config.yaml
n_layer: 8
d_model: 256
n_experts: 64
experts_per_token: 2
d_expert: 384
d_shared_expert: 0
activation: "squared_relu"
moe_layers: [0, 2, 4, 6]
router_score: "softmax"
normalize_top_k: true
routed_scale: 1.0
balance_loss: 0.0111
balance_bias: false
init_std_router: 0.0313
lr_router: 0.000547
n_head: 3
n_kv_head: 3
head_dim: 128
vocab_size: 16384
norm: "layernorm"
norm_place: "pre"
norm_eps: 1e-06
positions: "rope"
rope_base: 500000.0
rope_fraction: 0.5
qk_norm: false
attn_scale: 0.0884
tie_embeddings: false
parallel_block: false
init: "normal"
init_std_qkv: 0.0266
init_std_o: 0.00542
init_std_up: 0.0266
init_std_down: 0.00332
optimizer: "adamw"
lr: 0.00108
beta1: 0.9
beta2: 0.99
weight_decay: 0.2
lr_head: 0.0118
warmup_steps: 241
schedule: "wsd"
decay_fraction: 0.678
decay_shape: "linear"
final_lr_fraction: 0.1
batch_tokens: 65536
seq_len: 256
doc_mask: false
train_tokens: 643100000
steps: 9813
dataset: "wikipedia_en"
Below are experts of layer 4 (counted from 0) of a mixture-of-experts language model. Rows are named router (the router's row for the expert), down (a neuron's output weights, with its number) and show model dimensions 0-255. Each number is 128 + 24 x the weight over its row's rms, rounded and kept within 0 to 255.
Before each expert's rows: a language model's description of what the expert responds to. This comes from a sample of Wikipedia text that the model never trained on.

# expert 3
Description: Decimal points inside numbers and abbreviation dots in species lists, plus Latin taxon name endings like -idae, -aceae, -ensis, and nationality adjectives.
router [117 143 147 140  88 114  88 133 124 169 140 169  92 206 139  94 133 154 107 159 142  93 174 161 119 149 123 171 151 126 158 112 136 110 151 131  84 127 110 111 123 142 117 126 135 116 113  73 155 112  81  98 109 130 156 118 135 116 104  91 107 111 134 126  68 117 114 145 100 125 137  99 160 130 114 113 112 152 150 129 127 119 135 130 156 154 136 117 110 136 144 146 139  91 107  84 114 130 165 131 146 144 136 153 128 140 131 104 151 132 156  84 115 147 119 100 144 193 160 111 118 177 119 151 142 152 134 105 139 118 125  98 141  82  91 153 147 143 174 126 124  95 137 100 120 121 104 126 135 134 131 116 134 129 143 145 170 106  82 120 165 147 156 162  88 144 119 140 115 155 118 135 129 140 139  97 111  93 119 124 122 139 122 171 148 146 122 114 114 139 149  91 158 189  77 148 103 133 157 107 133 134 125  96 110 141 125  95 150 154 147 145 113 140 117 107 112 105  99 129  93  71 135 174 141 139 104  95 102 163 185 129 165 126 117 112 145 115 116 113 130 115 114 134 159 123 123 103 173 106 145 133 146 104  98 105]
down1 [127 155 144 105 161 125 117 134 123 136 122 123 104 135 102 116 106 129 133  87 112 172 144 152 104 130  78 129 145 135 100 101 144  61 122 148 131 160 146 148 110 101 139 151 109 115 117 142 158 173 154 119 123 136 170 117 148 105 104 142 102 149 107 115 110 115 150 150 144 115 116  95 150 125 139 103 129 124 109 143  90 145 120 164 105 104 135 172 159 166 158 147 157 138 110 143 145 119 169 118 123 133 100 142 108 106 125 158 132 136 116 127  93 145  93 119 105  99 137  96  70 140 103 105 130 152  93 136 125  76 105 153 125 106 158  88 143 118 107 117 129 123 126  71 110 132  79 125 144 162 143 125 103 106  97 154 168 121 165 146  76 101 117 152 113 133 104 139 127 112 121 133 107 121 140 145  71 141 201 132 101 139 115 126 126 130 109 116 136 125 156 120 142 126 136  98 159 138 106 137 209 133 154 122 150 136 113 128 137 129 127 110 101 146 124 133 110 127 125  67 136  61  99 148 113 158 180 115 159 128 139 146 106 161 143 173 141 151 127 140 151 126 126 171 114 127 105 179 123 153 112 173 149 114 140 121]
down2 [132 147  69 140 139 158 132 137 116 111 122 160 156 137 127 172 151 157 136 159 165 123 139  71 145 111 116 108 106 136 149 108  65 153 139 146 123 151 137 107 143 128 132 100 106 106 145 140 150 123 121 129 101 158 130 131 102 126 109 157 130 136 155  53 139 179 132 149 109 120 114 129 132 117 131 117 144 148 132  76 183 117 127 106 110 138 133 126 100  90 148 119 133 108 112 153 133 129  96 133 116 144 142 115 135 151 148 175 139 166 125 130 167 131  35  90 119 144 117 120 124 126 120 130  99 125 117 149 104 155 128 102 142 131 145 114  77  89  73 130 136 118 123 144 156 146 106 136 133 151 134 133 151 149 125 106 108 154 145 111 147 129 145 110 163  99  91 150 187 108 157 129 108 116 127 111 162 113  82 102 115 111 112 110 145  80 146 155 135 118  95 152  84 131 137 143 140 132 112 107 115 128 134 110 129 100 149 158 128  89 125  81 155 128 159 125 123 122  97 109 170 161 181 129 139 115 168 155 117 104 102 106 111 125 119 112 159 145 132 127 167 116 171 104  92 133 170 135  71 126 136 119 139 111 159 132]
down3 [ 93 181 159 116 102 137 144  71  97 133 132 154 107  68 143  77 182 132 100 107 139  91 159  95  98 121 146 155 119 136  91 133 114 120 165 171 139 142 115 132 133 113 102 128 182 144 102 144 111 121 116 141 156 164  86 141 167 143 109 159 109 138 181 138 120 124 114 114 133 130 140 123 129  95  99 136 158  97  92 150 159 165 117 140 150 140 140 125 123 122  92 141 163 129  98  93 123 127 132 143 114 146 164 158 134 151 153 116  85 101  93 148 153 136 123 100  98  96 142 149 190  91 125 134 162 132  65  88 115 120 156 132  91 136 125 103 122 127 107  96 149 147 141 135 126 109 135 125 131 119 146 154 176 139  93 136 129 135 142 100 157 106 160 119 101 130 100 142 121 119 155  92 151 125 135 162 123 111 130 187 138 107 149 142 119 124 110 123 128 100 126 121  62 120  96 143 117 158 135 189 135 153 126 156 128 111  98 160 144 129 109 141  96 125 127 115 120 133 148  78 136 126  88 113 112 122 116 101 107 137 132 148 108 146 119 154  85 121 157 117 125 174 105 157 133 119 146 113 128 132 119 156 136 138 141 142]
down4 [149  77 120  99 138 115 125 134 121 133 118 111  95  93  94 122 138 127  97 102 117 108 157 123  93 187  95 127 152 137 124 100  81 107  84 137 146 119 110 149 149 129 152 136  90 128 145 104 138 146 128 116 122  90 164 116 139 116 143 155  92  69 132 166 151 121 134 144  87 102 162  83 127  93 131 120 118 138 121 161 165  99 165 130 127 152 123 139  89 141  94 183 142 126 155  94 104 149 143 127 132 154 128 141  78 105 138 124 135 106 134 158 144 177 169 118 133 113  99 141 133 164 114 100 114 116 150 146 155 114 121 137 111 158 152 108 110  80 128 120 131 120 101  83 148 155 170 160 138 140 161 147 118  90 112 156 134 135 153 140 117 141 119 163 118 192 165 104 123 118 111 130 166 141 159 163 120 164 141 121 111 156 113 156 117 148 113 123 159 132 142 125 111 106  82 124 109 137 111 135 115 125  78 154 127 130 139 141 137 136 122 139 139 172 171  83  85 118 143 172 111  89  98 127 131 139  99 142 117 153 154 137 162 133 137 102 126 105 128 185 148 109 127 135 113 125 116 148 116 107 145 165 151  83 150 123]
down5 [110 144 105 126 135 141 118 126  85 152 126 124 105 137 132  88 154 143 113  90  71 142 112  88 139 109 151 134 123 124 172 136  87 162 115 135 155 145 146 145 115 113 126  98 149 164 105 123 103 133 115 135 147 132 178 167 122 155 123  71 114 122  87 143 134 151  85  56 156 113 158 183 102 103 110 120 109 144 133 158 115 128 155  87  58 144 122 122 149 135 141 122 111 117 116 109  93  98 142 137 160 122 123 134 138 129 122 110 153 145 155 136 151 141 100 120 141 164 135 138 174  73 107 139 118 143  90 119 154 151 139 127 126 141 128 123 113 121 145 116 138 119  92 133 121 152 123 136  83 105 141 125 139  93 111 126 141 149 130 115 152 144 126 128 149 105 128 177  94 124  96 103  93 142 131 143 155 136 128 164 148 140  58  83 157 163  89 162 112 143 151 139 140 135 143 129  99 147 107 127 145 108 172 137 153 147 122 118 130 133 159 122 142 136 121 112 145 138 150 104 139 150 157 151 140  56 115 135 155 110 135 108 122 162 148 117 127 197  99 174 110 131 140 140 136 119 118 123 150 153  64 109 123 157 122 150]

# expert 2
Description: Short consonant pieces inside foreign or unusual names and words, like Ch-m-ielewski, Kath-m-andu, Bar-th, Ib-n, Bal-q-aş.
router [ 98 117  97 118 132  85 110 161 103 117 138 150 124  67 103 128 164 147 110 109 112 186  88 132 156 146 100 138 132 166 109  98 132  94  97 126 143 177 131 162 153 157 150 166 117 189 128 140 107 124 128 150 150 129 142 110  91 110  92 125 160 155 110 139 108 142 125 123 112 128  97 175 172  87 113 164  95  91 120 119 110 136 103 164 118 101 166 108 119 146 119 115 119 138 152 142 138  71 141 119 141  90 145 147 143 123 120 149 161 125  88 127  90 147 150 149 116 126  81 126  96 102 109 134 143 124 137 171 120  86 121 148 115 120 101 124 100 105 153 125 105 124 106 122 100 132 121 121 121 111 108 139 133  90 107 169  86 105 133 141 130 113 116 130 126  99 134  55 144  97 165 191 139 124 122 125 160 101 110 115 128 144 104 154 116 117 131 142 111 178 110 152 146 157 125 150 116 114 145 129 127 112 114 125 147 125 176  99  98 122 147 115 107 139 164 150 108 121 154 103 119 137 171 122 132  69 144 139 154  70 126 148 103 148 127 107 158 106 112 119 115 105 114 104 164  91 132 141 148 105 125 125 134 121 117 110]
down2 [107  82 148 117 103 166 143 115 137 128 125 177  98  75 126 130 127 156 100 141 164 112 154 106 131  99 162 147 160  96 109 111 121 168 147 158 122 107  94 101 118 104 170 126 143  92 155 121 127  90 137 152 126 158 141 112 130 149  94 122 105 134 128 101 119 170  90 125  89 118 137 150 123 135 132 147 132 128  74 159 106 175 113 101 132 134 139 135 134 119 171 142 167 128  96 152 112 150 161 145 123 118 128 152 141 119 107 154 115 109 158 118 120 157 147 148  98 108 120 170  99  95 125 116 136 123 160 140 151 151 114 128  96 121 123 120 117 142 151  98 116  89 161  80 143 156 102 144 143 105 109  84 106 118  69 114 102 135 101 117 118 147 111 147 131 126 125 126 137 101 137 122 128  58 131 152 136  91 124 186 124 166  97  95  80 100 116 133 132 165 171 116 124 157 136 149  98 108 107 146 163 132 127 127 132 178 121 129 145 126 123 157 119 154 109 146 161 118 149 124 129 115 159  96  96 118 195 166 173 167 100 137 128 115 116 125 115 138 101 121 145 128 154 133 117 130 115  90 153 138 129 132 149 178 106  90]
down3 [154 156 104 128 144 108 172 108 119 112 166 143 139 101 100 113 120 129 106 107 111 102 114  98 128 103 139 142 119 105 132  99  98 128 132 117 135 179 115 145 147 135 150 137 133 121 114 159 124 127 107 167 132 136 120 156 154 113  80 176 127 162 133 136  94  93 156 120 121 162 121 117 110 120 110 123 120 124 139 114 138 146 108 135 162 138 112 145 114  46 126 141 127 159 110 141 157 133  80 110  92 126 163 101 160 122 148 140 130 106 147 156 117 112 135 147 145 130 123 131  99 148 143 113 167 171 114  43 104 122 145 114 138 135 101 101 114 110 188 133 156 147 102 158 160 128 164 137  89 176 136 105 114 128 134 144 155 135 130  97 122 171 155 151  93 157 119 164 119 152 118 144 133 123 113 138 154 122 107 164 149 163 102 168 124 117 109 118 130 116 121 108 145 140 161 106 118 120 112 112 152 123 163 123 127 110  91 135 116  98 117 148 185 122 152 148 129 129 136 102 133 142 120 113  80 142 104 176 106  77 130 101 113 114 135 158 111  87 134 111  60 114  80 147 129 125 160 100 119 117 175  97 149 177 121 149]
down4 [163 100 120 141 114 138 116 120 128 134 142 128 107 104 117 134 106  98 122 113 119 149 135 135 158 114 111 136 121 135 126  95 190 164 133 129 137 134  92 101 154 110 106 132 126 112  93 135 100  97 172 149 136 103 109 125 142 141 113 160 131 124 154 124  52 157 111  68 139 167 112 136 127 116 116 119 117 123 160 103 144 129 134 131 118 115 146 163 131 125 148 133 144 131 118 148  89 123 110 180 150 117 128 106 107  80 141 184  98 128 100  65 121 123 131 177  94 143 150 142 126 117  91 147 151 108 137 149 152 130 189 102 153 153  95 122 124 148 121 114 122 161 172 128 125 158 153 137 114  94  87 102  55  87 106  88 148 117 127 126 157 160 133 145 112 163 138 100  99 127 202 114 153  92 126 121 132 151 202 137 147 105 119 116 104 135 122  98 133 128 200  92 107 149 109 128 162 148 131 137 172 100  80 115  99 172 101 134 141 117 115 133 128 134 160 115 157 149 110 148 152 138 110 145 114 132 114 140 117  97 125 108 119 117 102 119 131 114 118 111 125 133 134 135 131 136 141 126 134 114 132 136 112 153 159 145]
down5 [120 104 145 174 127 100 117 103 132 133 177 106  82 126  98 131 109 123  84 163 152 130 149 140 129 122 110 148 111 128 174 111 127  91 138 120 147 122 115 139 128 116 158  77 154 144 163  84 112 131  94 162 100  95  87  98 156 114 168 137  75  87 117  94 109 109  97 103 155  98 165 152 139 179 111 145 139 109 132 133 147  98 133 128 122 124 109 126 115 103 110 138 107 139 123 140 148 130 139 159 102 140 143 139 168 144  70 132  88  79 141 124 177 152 133 135 124 103 160 106 122  97 141 116  96 114 151 106 135 116 144 102 124 134 108 148 146 169 122 125 172 126 135 101 127 160 111 138 155 123 113 140 136 130 132 121 136 187 106 158  82 169 144 109 135 118  92 135 147 153 119 153 134 115 109 139 103 115 133 115 154 112  99 154 139 112 133 120 154 125 106 178 154 124 126 119 129 134 150 111 153 136 119 133 147 114 181 153 150 123 121 170  80 117 141 100 131 122 114 130 140 105  99 180 127 118 109 115  97  92 154 126 143 136 142 135  63 172 169 136 128 119 158 128  83  88 109 138 150 142 154 168 138 148 159 101]
down6 [103 147 124 141 125  83 156 121 142 126  76 140 161 128 155 163  82 132 168 107 152 128 145  98 124 105 110 105 128 115 116 135 133 144  97  93 125 142 138 126 117 107 128 178 131 177 135  63 153 113 175 119 143 149 111  96 136 162  83 142 141 121 126 129  98 121 138 105 155 160 120  95 112 133 119 117 162 112 163 133 131 152  87 143 131 156 137 112 105 153  81 138  99 156 114 125 129 147 150 136 129 123  94 139 121  80 166 148 114 130 140 129 158  84 122 154 100 172 103 132 132 150 128 160 133 121 117 112 166  63 122 117 139 141 134 133 118 110 123 130 137 131 151 122  93 106 118 107 160 145 116 151 155 118 129 134 122 156 130 108 117 103 138 173  82 125 108 157 104 132 151 127 108 122 114 108 195 174 149 109 133 130 120 129  79 142 122 112 110 133 156 124 129 172 140 110 127 130 150 108 115 107 123 153 156  99 100  95 182 116 148 131  97 103 165 115 118 142 128 163  88 158 102 131  74 119 151  89 119 106 159 149 125 138 161 129 133  93 158 118 132 133 100 123 166 158  97 156  84 114 109 119  86 124  98 178]

# expert 17
Description: Later digits in table statistics, scores and ISBNs, plus word-initial fragments like f in fide and fountain, or ID in AIDS.
router [128 146 133 148 111 148 110 172 144 138 119 144  90  93 131 117 189 121 126 103 176 131 145 128 186 124 152 146 150 104 120 147 122 126  82 123 136 177 115 109 155 174 100  89 117  83 120 128 103 104 108  95 107 123 155 117 134 101 149 111 145 152 138 183 154 112 100 138  96 129  95 106  96 126 152 129 144 148 101 132 114 117 165 111 153  86 126 124  99 149  77 114 149 141 147 166 105 123 104 151 180 118 171 142  78 142 137 140 156 136 129 128 150  97 139 120  96 126  92 170 101 109 158 135  93 137 134 105  90 147 136 103 131  99 146 131 132 183 121 122 154 143 128  92 107 109 148 183 156 100 144 158  87 117 149 128 121 129 109 125 228 166 154 101 149 120 123 158 126 113 106 136 118  99 104 131 134 143 104 122 117 118  65 155 130 110 138 116 163 142 120 124 127 128 104 162 119 124 112 137 133 148 130 135 130 105 140 137 127 147 114 141 140 114  67 122 137 116 146 135 138 163 126 153 125 136 146 134 133 120 101 136 111  97 157 120 123 118 104 104 164  99 112 154 128 101 133 151 150 164 149 115 154 112 118 153]
down1 [106 129 159  89 116 148 161  94 156 133 131 179 136 108 154 122 114 116 146 141 144  66 123 145 101 158  93 144 153 133 105 133 146 100 136  99 161 138 163 122 126 107 172 130 107 120 137 103  85  99 135 154 111 148 117 109  84 133 126 176 110 162 113 141 170 116 114  93 182 111 162  42 162 106 170 104 106 114 108 136 139 153 156 106 110 124 113 139 140  97 135 106 158 112 127 164 163  82 142 125 124 126  98 101 126 109 162 126 100 161 101 109 138 110 106 117 110 144 110 107 114  87 119 135 113 116 100 142 132 120 156  90 175 143 143 109 146 156 128 132 113 167 115 125 128 111 139 132 114 128 140 137 134 156 105 118 141 123 147 119 120 105 116 108 127 133 137 133 167 131  99 168 124 141 168 157 120  75 117 121 130 171 138 163  96 148 126 163 108 125 148 119 116 144 155 107 128 127 138 143 138 126 102 171 146 132 148  90 148 129  93  51 136 149 127 152 128 135 163  88 152 124 162 105 112 112 151 104 192 152 147 140  68 127 113 132 155 107 145 152  93 164 125 130 121 129 123 132 110 109 103 114 122 134 109 120]
down2 [113 176 164  91  90 118 125  83  91 129 136 143 116 136 143 166 128 152 118 138 138 125 121 155 122 135 127 110 124 129 141 100 126  95 116  94 131 164 152 141 108  71 116  89 150 133 125 121 136 174 130 119 130  87 121 178 136 111 129 122 142 103 136 135 132 176 151 120  88 111 104 141 123 102 147  96  97 110 133 151 117  88 117 123 121 117 197 128 137 105 100 101 121 128 110 157 106 158 133  89 143 127 120 121 111 146 112 139 127 124 182 138 123  95 132 155  76 155 113 110 137 123 135 124 114 126 109 121 114 133  89 141 156 137 113 117 154 140 113 165 104 124 145 141 133 127 160  94  97 141  77 159 125  83 137 110 196 126 131 161 136 165 142 121 116 169 102 103  94  90 167 123 112 168 129 130 114 108 132 131 169 101 112 114 148 119 129 155 106 107 110 159  69 103 139 112 134 139 136 154 156 157 156 110  82 131 143 164 155 112 144 128 147 148 123 133 165 119 156 154 118 160 117 163 111 138 173 150 120 142 125 120 122 165 101 122  86 131 200 119 112 167 112  99 145  84 127 126 126 139 161 144 131 104  87 139]
down3 [126 114  92 118 163 112 110 105 128 123 128 114  99 172 144 145 105 123 154 119  86  94 123 153 100 126 134  96 130 156 120 107 159 134 154 134  74 146 104 143 119 108 166 115 117 107 118 139 116 144 115 130 160 176 153 138 143 140 164 105 102 138 131  75 139  93 153  73 145 129 190 178 111 131 189 115 133 134 149  83 111 147 154 141 103 137 117 123 140 100  98 122 101 204 100 114 145  72 108 118 121 118  92 149 158 137 152 146 150 167 121 174 141 119 112 136 115 128 154 110 148 139 108 143 115 145 139 169 163 119  99 159 123 131 116 152 130 149 143 106 129 140 122 160 115 153 187 134 126 172 120 103  99 124 133 109 128 106 145  97 106 154 111 169 128 128 154  93 110 149 103 153 125 158 120 176 126 110 109 143 106 146 169 116  96 133 102 153 112 122 127 116 150 115 123 142 106 141 135  75 117 127 171 126  87 117 107 147  99  79 119 134 108 127 106 134 164 110 122 180 131 143 128 129 126 127 148 161  98 118 130 144 144 120 119 136 115 107 157 118  79  71 157 129 127 133 113 107 105  99 135 155 100 150 113 136]
down4 [114 117 101 160 115 123 110 121 129 140 153 104 131 111 146 100 151 146 155 123  95 114 142 133 141 113 127 133 120 148 105 180  89  88 168 118 107 163 136 122 151 125 157 114 100 110 140 156 118 122 100 127 115 168 113  99 157 143 137 134  84 139  74 121 136 153 108 133 155 127 138  81 125 131 159 144 100 106 128 143 125 106 119  96  58 172  93 187 126 109 137 152 149 115 111 133 119 156 141 113 155 177 111 114  72 127 127 126 160 138 108 116 155 110 154 110 111  87  99  61 148 141 159 122 160 100  91  96 127 168 107 104  92 129 141 135 128  87 128  93 147 121 114 124 139 123 127 104 137 139 147 169 125 105 112  60 154 111 141 159 151 107 128 131 138 109 138  90 135 155 120 116 133 118 159 158 130 132 168 117 139 111  95 148 140 117 164 119 162 165 162 153 119 148 154 123 119 160 148 123 124 136 126 161 130  90 122 126 152 135 135 107 109 122 178 112 120 120 177 123 134 172 166 148 141 119 148 103 131 118  93 129 139 139 146  91 191 148 155 110 100 151 102 115 104 102 154 162  98 139 116 136 118 134 139 167]
down5 [120 159 125 114  85 139 120 109 162 160 133 132 154 136  92 130 148 116 163 147 115  83 140 134 142 116 133 101 140  90 160 164 121 133 136  82 119  55 100 142 108 103 147 141 136 136 109 112  93 102 145 123 146 161 174 106  61 145 146 106 147 103 146 122 125 146  99 135 111 124 131 118 120 182 102 143 152 142 165 127  95 111 147 147 118 130 129 172  97 122 164 154 172  90 116 103 135 150 131 141 158 144 103 129 110 119 128 156 121 128 118  79 159 176 135 128  97 142 131 138 112 119 133  89 110  95 157 166 138 151 151 120 138 157 141 124 172  99 122 110 120 118 106 140 149 122 147 127 142 127 162 126 135 121 119 111 141 118 158 118 103 130 143 124 138 121 105 116 131 112 146 108 122 112 117 155 110 126 120 119 148 146 108 160 141 155 154 131 123 121 169 151 117 111 177 145 132 101 154 154 131 126 165  81  78 142 111 151 140 111 100 136  72 144 126 121 110  80 141 124 142 177 179 124 155 102  98  97  65 117 145  81 146 101 115 134 145 167 158 172 132 123  94 133 118 108 147  67 104 119 111 107  98 131 155 101]

# expert 46
Description: Mid-word or ending pieces of ordinary words and closing brackets or quotes, such as coron-er, seam-en, ), ", }.
router [129 175 141 122 112 124 111 145 139 137 129 129 104 117 114 111 177 130 149 137 163 157 110 174 141 136 106 115 156 160 113 148 154 168 146 136 114 137 132 115 129 142 116 103  90 123 141 128 147 117 153 119 103 144  88  76 127  95 160 103  87 128  81 136 122 106  84 143  93 122 120  93 140 103 110 142  97 103 137 142 154 173 121 174 119 156 117 159 180 118 111 149 146 127 113 142  96 129 121 127 119 127  93 138 138 125 160 144 133 101 120  77 151 109 114 118  93 150 159 109  78 116 128  96 114 138 136 161 125 138 146 130 155 170 148 157 109 156  92 145 150 126 105  90 160 160 107 134 143 142 144 113 120 134 160 114 144 109 115 123 120 165  98  82  74 155 128 130 111  25 136 144 138 109 128 113  99 162 134 121 110 149 152 109 137 143 138 143 136 121 152 141 103 116 135 135 156 126 135 135 168 107 101 142 137 123 106 157  94 156  92 127 143 147 120 144 123 129 109 153 169  78 115 121 149 155 156 111 117 138 135  85 158 140 116 154  95 124 165 141 128 133  96 106 128 155 138 118 125 105  72 199 112 128 125 101]
down2 [ 86 162 141 132 129 150 105 119 165 145 105 148 100  83 109 113 180 117 123 132 142 143  83 176 170 167 171 186 153 197 109 163 124 125 105 135 116 124 122 104 150 120 142 167 178 128 136 106  99 150 137 122 163 100 143 164 121 130 108 144 162 126 125 131 135 186 157 168  83 171  96 102 127 116 138 106 120  68 131 117 110 107 185  69 110 147 106 121  96 161 123 170 140 139 101 127 125 130 119 127 109 120 112 154 120 108 132 106 121  94 154 149 151 110 106 149 156 118 142 100 112  98 113 123 140 108 121  81 142 121  96 101 120 111  97 110 101 176 133 108 136 123  98 136 110 120 128  97 119 153 121 129 185 136 130 145 121 151 113 109 115 133 135 147 151 141  95 118 135 170 114 131 104 104 141  97 149 106 141 126 128 144 114  99 193 127 138  97 173  99 131 128 126 106 118 114 122 128 138 109 117  93 159 160 102 148 155 124  94 150  94 137 123 138 155 139 133 119 153 153 156 121 121 115 131 113 152 147 127 115 131 107 124 140 115 127 131 103 132 131 148 113 114  76  83 161 147 134  80 119 138 116 108 142 127 153]
down3 [ 96 134  94 140  80  70 125 155 134 135 146  71 156 104 154 146 112 101 150  91 172 131 176 135 106 144 132 157 137 182 155 173 165 134 100 147 165 106 152 150 125 123 120 116 138 141 157  84 147  98 130 147 138 111 105 125 155 109 123 147 124 110 139 151 131 111 131 143 131 152 177 130 139 153 161 110 123 135 107 134  94 139 145 153 140 126 124 118 138  97 146 126 183 158 138 173  90 124 113 153 129 110 128 119 158 155 107 122 146 120 148 140 137 147 144  77 116 163 104  91  98 128 155 141 132 106  96 132 144 144 131 144 115  77 124 115 119 191 147 124 112 102 118 149 152 125 122 122 108 107 141 138 145 178 117 164 162  96 130 158 120 101  84 103 121 118 117 144 116 133 161 134 110 158 101  80 116 115 152 122 147 118  83 158 143 139 139 168 131 103 133 112 136 132 130 135 135 135 117  86 151 145 135 107 135 135  93  95 147 121 125 114 131 146 156 139 125 141 133 134 143 115 124 127 121 116 171 108 123 149 141  81 141  81 135 141 108  80  94  98  82 141 111  95  89  93 139 103 121 130 169 158  97 146  61 105]
down4 [135 104 137 130 119  98 135 153 118 141 128 130 127 164  97 141 114 188 139 122 119 139 121 115 109 124 103 148 147 142 130 111 140 174 118 191 100 117 124  99 153 140 175 121 104 102 107 131  73 103  75 140 101 114 132 113 116 106 122 139 106 101 121 113  57 123 161 119 175 138 127 165  86 147  97 123  79 103 180 144 134 170 159 114 120 130 141 108 139 127 138 112 151 132 130 130 111  82 107 166 153  78 112 126 131 116 107 110 157 126 140 113  83 144 159 142  86 127 133 150 132  82 108 123 133 124 158 142 138 161 131  91 155 160 136  77 155 147 142 124 106 118 131 137 138 159 111 113  97 131 150 116 149 144 124 117  87 142 157 117  79 155  92 145 169 122 171 123 105 138 117 123 152 124 113 182  98 170 150 100  98 173 123 139 112 138 128 109 116 131 126 110 137 123 113  75 117 126 117 154 132 191 132 118 141 116 149 157 147 123 104 139 155 107 176 162 112 131 166 152 121 143 133 140 116 131 120  61 178 159 120 122 142 113 109 136 118 167 119 135 142 120  97 143 118 102 126 100 111 130 121 105 118 136 131 125]
down5 [107 154 171 111 109 154 115 134 117 132 132 135 134 132 143 138 187 154 129 159 161 129  96 113 163  99  98 107 139  90 150 125 138 114 123 119 146 138 117 152 130 139 119 113 161 183 114 109  96 129 119 116  95 118 122  87 140 136 149 133 142 123 158 134  88 119 184 128 130 182 138  92  97 141  84 121 136 170 122 109 114 126 154 123 133 120 158 183 106 117 153  87 139 146 183 126 115  73 127 112 112 126  62 115 136 119 100 141 111 114 202 128 159 125 167 129 119 166 128 113 124  67 131 113 139 143 145 124 147 103 114 160  98 139 153 121 115 127 118 112 157  94 186 133 131 115 118 100 130 140 125 129 102 132 140 131 102 124 135 139 108 128  98 118 127 110  95 113 150  83 161 108 130 148 108 137 136 115 140 187 112 137 129 112 130 115  74 120  96 125 135 136 155 169 137 150  76 149 122 126 151 131 120 128 131 181 117 141  83 114 142 115  97  87 181 151 118 131 178 139 144 155 169 127 146 111 156 135  97 136 106 142 115 112 115  98 118 121 157 114 133 126 121 101 103 141 143  83 126 116 167 142 142 145  88 126]
down6 [106 122 158 149 151 121 109 138 150 102 127 152 111 164 140 143 120 127 108 154 113 129 160 114 129 146 135 169 146 108 135 121 112 105 153 135 139 152 139 174 115 122  81 140  91 109 182 107 113  80 149 103 170 112 163 145 132 129 113 154 110 126 103 105 118 109 179  67  82 135 120 120 129 117 129 111 109 151 187 137 124 104 125 154 141 102 145 102  94 112 149 179 152 111 124 159  91 132 101 119 134 151 147 116 140 114 124 109 163 102 109 114 144 159  99 137 125 100 131 134 144 118 132 144 144 143 145 121 182 136 157 164 137 149  99 121 138 173 174 118 138 138 139 120 154  92 113 114 123 177  92  97 164 147 132 138 136 129 128  94 132 119 141 117 122 158 141 139 101 143  92 157 113  91 166 142 133 143 118 100 117 116  81 125 108 115 108  92 109 102  96 157 108  79 166 111 152 149 150 140 137 141 165 102 129  98 109 155 158 154  91 128 145 100 127 130 163  99 177 110 131 112 126 100  96 108 163 130 158 102 130 107 159  92 146 110 135 108 112 169 139 115  83 120 143 150 125 154  91 122 128 152 154  99  63 125]